config = dict(
    n_experts=12,
    d_shared_expert=0,
    moe_layers=[0, 2, 4, 6, 8, 10],
    normalize_top_k=True,
    routed_scale=1.41,
    init_std_router=0.0221,
    lr_router=0.00175,
    norm_eps=1e-05,
    beta2=0.99,
    steps=6492,
)
Below are experts of layer 2 (counted from 0) of a mixture-of-experts language model. Rows are named router (the router's row for the expert), gate (a neuron's input weights, with its number), up (a neuron's input weights, with its number) and show model dimensions 0-255. Each number is 500 + 25 x the weight over its row's rms, rounded and kept within 0 to 999. Numbers have three digits each.
Before each expert's rows: "comes after" lists some tokens at least twice as common just before its tokens as in all text; "mostly gets" lists some tokens that are sent to it at least half of the time. This comes from a sample of Wikipedia text that the model never trained on. Tokens count by the router's weight.

# expert 0
comes after: " ", " (", "–", " de", "="
mostly gets: "201", "202", "200", "199", "198", "197"
router:501528499510504504495480509526526496508537513488475492504519512525494488510462458502479488487480497483531466495506525498502516521497505527469493433483509449520517496484505516498520527520550473537473512507515452474423559518504412490504471460509478462476489493487494512495538498529516519506529489494473522510476478513528493498517512467479518518507523453547509549470495511494476485515535496517464504498519483530507508474521481521532498472508501503472555483522487494504530471495499497425496522505406491496501490489510503476503519516484514496482514541489487520468514517499505498572480433510498496508522534500522509517486494507513494533503459515513528532524504469518556472498517490534517470489525502471448517488471509521500568496473489521487526508531552516479480525508518485
gate5:503476529523545517497524516517516487481456488520471522511475479485540463503516448470436513487491513509524532481496461505438487543467474506497528501503474504460475494456474575545451498475496502434470529501489532526520517471514539520492514482479505521514487546464499493529513498486478493469480529518517507491486474500453521451484564493502521491453474517491493507515528459564468505521500481495494511450488544502494460469487528489538477544513508499469508525509494492543523486500506487526498504507513523510504487527494509491551506496526503503543486476510466479528499484506533500497499491528524496524501505466516484578535500507489499502494482512502513475553481523508496520482517509542486451501513495455495499471462480523506499488499486500531467513511498504528530513459531516
up5:524489476466466498508477508471495493480553515462503504510476551493508520504492497500518449491489517527508479512485519524524502553467451515501537529508483433505492512494493520524554564494497488513494477465489519511484483492515536508552541496508495549467508449531499507458506505487503502506522507506456504507461456479539501523524519511551473520486516504488508472503507490523490512458538498492456492478450537503517520520527500542464502498520548519534495504470455549491484550490519525491470493528482454481454496523495493517550524506483513503477504456486469533520494474474456502556507505478526537453461533500507501508447487490502486472483489516525502512499531470503486496503437499511464508503514523501491504503496510458465515560512503513479514512485482491475524502522488482
gate6:498489538523520501510485535498462492506485528475530492520517516457572492537501498453525442511507517515505527484523471513517504520490490515515532534468504504468518505497502554492490460495474521488477496524500509482498471447459502481547494516513508503453508561479494512489438506495485525528464506488464535538491485493526536518523511468478516519514504484511481534515482457490508469483519530534500509455473497492487521501526501491515510534478501559547498461553528514521494505539485518522527497474546533510498497516533483476503512508526487484501497472512549506531537534542476504483492481482504484548510509467497523534478520501519450507431472480496476498467496494531485494497531510518515450508505515484531482442485529479541456488531483486545510510492488461470477478525498481
up6:436485447504484505476509495503540487457552500494530502509518512526461496492491490550492492473452508516482487504492492501512470496459457472470501529520476485496502512510485466542516479492515481462484470486525487514507486491520494457491449487433499476463492528517478514540528502505507486523530542511478516516473484485509477524515546499499472512505528503480519516485530473480472518484453465510453495506488539464527490481489490500495497508514547475507492478568529489530522546479478491451558487528470470456509482471496479515464476538542528486517508521485486506472525472522467527458495504527472514495496517530552482453496534506500537531526522485506526485499497497529500534499454489522458489537515494518484474551502486528508524474485504496507452513490478547533516513483528501
gate7:467488481525516510459523470501490467512498501538479493505489449523434550455456521528493489521520527500496478531467541477519479488492507486466515502457534465552545505476467486536471489490524518509521493469499507495483476531512535519481480512486489495472518476490444492471474443534501477493502506487516502483516478497503449520519506514526513514479474510491525510506518478534508506523520462516501472495483473496450492514461484499488461494463515530486486494496514500514484513518483523522454523495480497477471517531517505473487521536484540502480452478517521500501545500515491466435494504514510483452465486514513499470520518503532510483512523471481493529495552476474525490465563495498542531457493482510470496513552515493487527469487533480484481520491571548499443502530477506
up7:447502454540524452477514473487492512488488528507483483438545467517493522472492467512458531497508462499525487493477522498486517493477546493531541509494504497512549492511456503531493493547460456492530496508496534500498480534493514507497502508479470526489491484482468511503474482477477516493495499467500492477555472523468506498510557469460434531510487504493526526499502493529486501498524507494471522492487472490492458520496484513545516499499522494486479507461478525490504514486486466520449534494538469486525510554526518517493565502538524520506477497481500518469499496478456476494500504534496492449507497503481453484481475501473564498475470473502461484529547507507473456475535462537503496468476518522534531445500505510528500539517510455483518495520519490497480511462495456

# expert 1
comes after: " |", "|", ";", " October", " July", " May"
mostly gets: ".", " ", "/", " more", ").", ".S"
router:503582537503504494558535509499484503483471471474559490445483495528498503527477474508471536539505501531517523504492504522491516526543497499493494460510463525517500493506462494493574467523492495518484526509504477507485510505503483500435499495506520487489500472476516482463499520518479470495467506461508496480495531521523489476477546494486504479503470475491463430519525504498493479533526498459520532492479463537496512508511499533508495495478490495515512518505514524486514508499515463470485508502430574487524483487461497483525495475472503463460492548509516532456492520489505505505510472486492523490453484498514506535549477499517520508516481509540510520482498467543479481466524499496522493504508508531502524506469491504491532410485502512509535533495551503512491493518567482
gate12:498488510471499528495518481531484541521461519488522525494550468512546505482510519480503531497472481522491457501509468495504511483477469463495513493502490495532504494508457515485526490489470532517476480518455501500545479519473488498536525475484525527502525456516483486487485473523490488537460503485441478508537476473557465519478491470559472547512480510487460491470478531532544530494538464502479461542476537530506459477513489482513522461491505512498530461475500479485483522465527525509538474493505516480482490511543520483496523454518503503458493506480517544483506494502493547534490514507492491468501516497492544505559464471492489495500475471489501500482516470462528542441497442478501500532486505480471486472489479503463451490505471465512524498436513529523497485502511472
up12:485477438509473491490495507474464518489488506473503460477557509497447498461531516485535523500524554506474496539432519481481496505518492512541457506486540510478448483444495477480490495456497502515457453500472494479502522466488521507487515499499516494505506469503510553490498531514480499507558495453507539551540513544496524516514500495528498501496515479471500480502534506512468490478465516478490474532555482496524444480543466514471509506494498498516504491478483499497523445542480522504501473535554500515536482531525500535509489500480446472517499477467506471503508514456524447477491499517492482518520492465518466532499509500495478486513510499465504500497539484455507485518486534510474499465473463505475502498489554497511495538549509523478515506525524459522502515506493528
gate13:495485453457478530468458547501442507498505504558490463530488483474461522525481530523474489508498541524467497513516505503506504482491540559482421485499494537461515505455491518549513507471477491514484480481525480487513510444472482528494541492477551448510531494512477494496497505490519564499506495493496498498496536469521549515496523513467480460506505474492504498515515533464519517485495493528492515473508490496529494479479526504507527502472495497483516465484483519503490512479535459472528488481518489539506518505477507524477511486527530548471495490521497531499537512506453467442498509505488549515518489490498524519509468510485473480479515501503514499496516500493489478473478527485464458469502529519520536487482481554451448541461516534535543503495527456527497477507505479
up13:528470528580539496533530480505519506529490485458526490520505496480492494478496507481532491458481458530494502454505450511513469538486455466485530505464520511528486508542498487464505498546521540512535563516514469479522504536544523532525459486499467491499485492505484527506553496488464511520511518499526491469491484517496508446488481508537515528481523497502492491480540505521455490525523468507472471519491514526465498524493548466524515531515479537493519510496516476517506533541496488500517531453538499500510468527541511503510474526485511480502524509455455535531510468480514505524514507499486484506503511522497473460518517519501510493462545453537505494496507525507531493521487520490542505568457535480484493533479509478527517516520554542460513499499493521487519490465491512
gate14:490539494481503491524528479515490482515497532510470516499457477554484518477475469524535481468525533522507493509522480536491487523454506519487517513496499540497486488542509510495500453468462492518439503479511481518564535446505477504478457475485529467442524513503476498510513519491457494532525518426497484505447529492519491515548507466508508513529504486504506491537530481526463530511482495497508532523548498474500514438485494468545540500442516550530520487544578497508534483471506502487486472512501517515485515484521507520536499500536503519510466504500508518484488475483472502513472495486520499509505491511484543495495510538519468500477570462519528521467528484514518514512476477502519502484516479499461479492525507527485526499502444475488509536495530487529516527499499500
up14:497519533478507524490489539485465534469515537497465477519474479487515534518522500481455512523521461436496505473501454458481529497517463522499469512509448477510489494492511499504500486520511494480402500488438477510502490526493556503506530515512503476490515525490505565545452515490498496470489507525485495511457473490459528494459513541512495534542472499515519500475534530501471539520518475508517532490479483510480468510492531513446506509528506533520502500495504493488523518518445519494498450490505542494509511511544494498494484557540503507487493485499496530514476538514515484512510507524498488488499517481440493511473477442512525487514478512494502506513439471468505500496539491535517472512444493487506511469485549498511521469488468527491513497477456512468536475497513492

# expert 10
comes after: " ", " the", " The", " his", "The", " known"
mostly gets: " as", "ers", "as", " As", "ions", " him"
router:529509495500508538460470480467489516519476531498497486481494483517473509511466477542531501536503470500464461543483535531475518510524491504511496486473462464530501499535543513496505485508491451534480500495473511458504551474506452511530479456550511478499489471479507489472483487535504533486511493484516503494528501504527473493459507518500520503492521489498514559514537533515550525509543509504507491504465526518532506464446512501482514476498492481480476503518481515533485459462481517457540520528482508459487530486477500483524500474480484507536524484473494513502494519489530478560510486480462498535534502503510558483444460512520497497478487516478524528480506479507523488497488567551466475476490514510447481506469462454532496487458501540461526557512484482505499482489517477
gate5:486488492518526520458488520499503490498473508486533466497503471545528505493516512472458520474480456538469525496525493521499531476504486428487502529493501521513490547528508509497525554482524560483470491470505499479479518508493481479473502499510515495524514495489488505512490515473516484519504533473510526469450507497558473499504510567521499503500507518500538539505545514477503519533484477478478481484503515524492504524487502537552494497474529513524465490538497473529555479511469503511475569472519461479506495495556495501488518511535489495493510473539533491456541497454510476495528517528456490528480535515521538518478484508535495475466488501485535525470487487504520490482566489444495469551526509482551497511488452486493510492483486521468486499501525524541488494527476448
up5:558455521505490477529503490494503515503501550504467514508521556459508491497476480521478490453504523544514566515483483447469509459480508459509449476498528489493494523531494483522478476480455505475547526495491495480493470526526551527481483493515475499552473535467499492551509470483480537513465481503516525518478498504511500497535505482487525513487469478493492493538504496504473510496525520546510493464467502483516490473524500492549521529475514499483478520512489521534485472469491477493529486519489533526492483530473501496524497492487502539522494475527522493480443470492465441511495515513528477527483491502495511509476497501507523510515512515490471496502544511529496470524507520500522512568508513470523506548526479521544540513457484519439462545503479534502472505450505557
gate6:492524530529468475503491495504487497507484479560528535535526517502540511466488521492494512484501476464539535500460516547498490508486505477505426517463516508508521478462518456467470501473467500504501474501507493486497497531476508506522507452478437500491508529435478458498473507456460507466473457508490507573481476517486483528460504479528466510469520497479515496475513545533491503454548480473464480514504522528504484491484535481490479504466515526497487503524452558503485493500507488526507461498466524501498525537517518498488484450473470497520510495494527550482518507521453484505478513467514463499495489487442506509547493500517476488464473494507474539514523533497520522523473487531495561505488498492516470507518502506518518467498515501479517528445521474504498528528479508
up6:521472519500554516513489506513458505484472489479484505504496447504453513539479485491509494481502507517517462477516468459482480468489487521529462526501495539493538519518461488510530529496504459461519497518482498522565492516477475539443533470506490515485498466510521459474540515515513496500498547524516464494501515447481522458436511485512507467482487508497488551497470463513520512521494465484510467517529471504504517568455503517512517481480499513468483515526521473506501473499492487463490528485518546519530503502513506485475494499518500521498455546451483449504534525458494527505502518508493501480506504473543507501508511501505511516505498483460503532479496470521566500432513474481514523524511501494524546463526481453485513509469486450508480485521472486500550525467525509
gate7:486488501581535470460510533444484521450521487513471512484483506499493496510498515502488458508491532550495509464520459546516507521470502506494498489527540488482504491515498537458496517470549514526479497525551531504500519453458512462462483517494471479456542493510498485504491538492484483493534499505498489489487467509531481437522511498521487488501559514518497464478501477504490503551559516512474509494512495516540502538542509531497482465514490504489497504461472474488529524465475470493516506482532507496516518502519536513515473515490511520513549518514486506453493539495473480456457498501458528534456470519570531472484488521477537494458495518509506527474473475519523512490471489489518457498508514503514477486502486493476460480511506516516477454517505496506502514528563492
up7:498479472511504491487511502500522540545516512529473509529540479515506500476516512435476498531483532495499454542492514458479473535501516500492477509508513511535495505527510524559504457463469482509493528493485523504480486434499474500465461452508500466485489492523524525527533512489499470502520507528515471532525536488482447545522540512532519485467484510500494514482489521481467502515506524490506534502483509564485494498481483483473512468527528473479490519491499484550481550481471525519493518483512474499478461506519541485493495511482484502510493519467482526464517512521575479443533480524502517531504474489447496487515533529530499473494442491523515484499551489452463483509515517527483532498501513533461492503519484485480480538483488526435510519477499475463515520500466469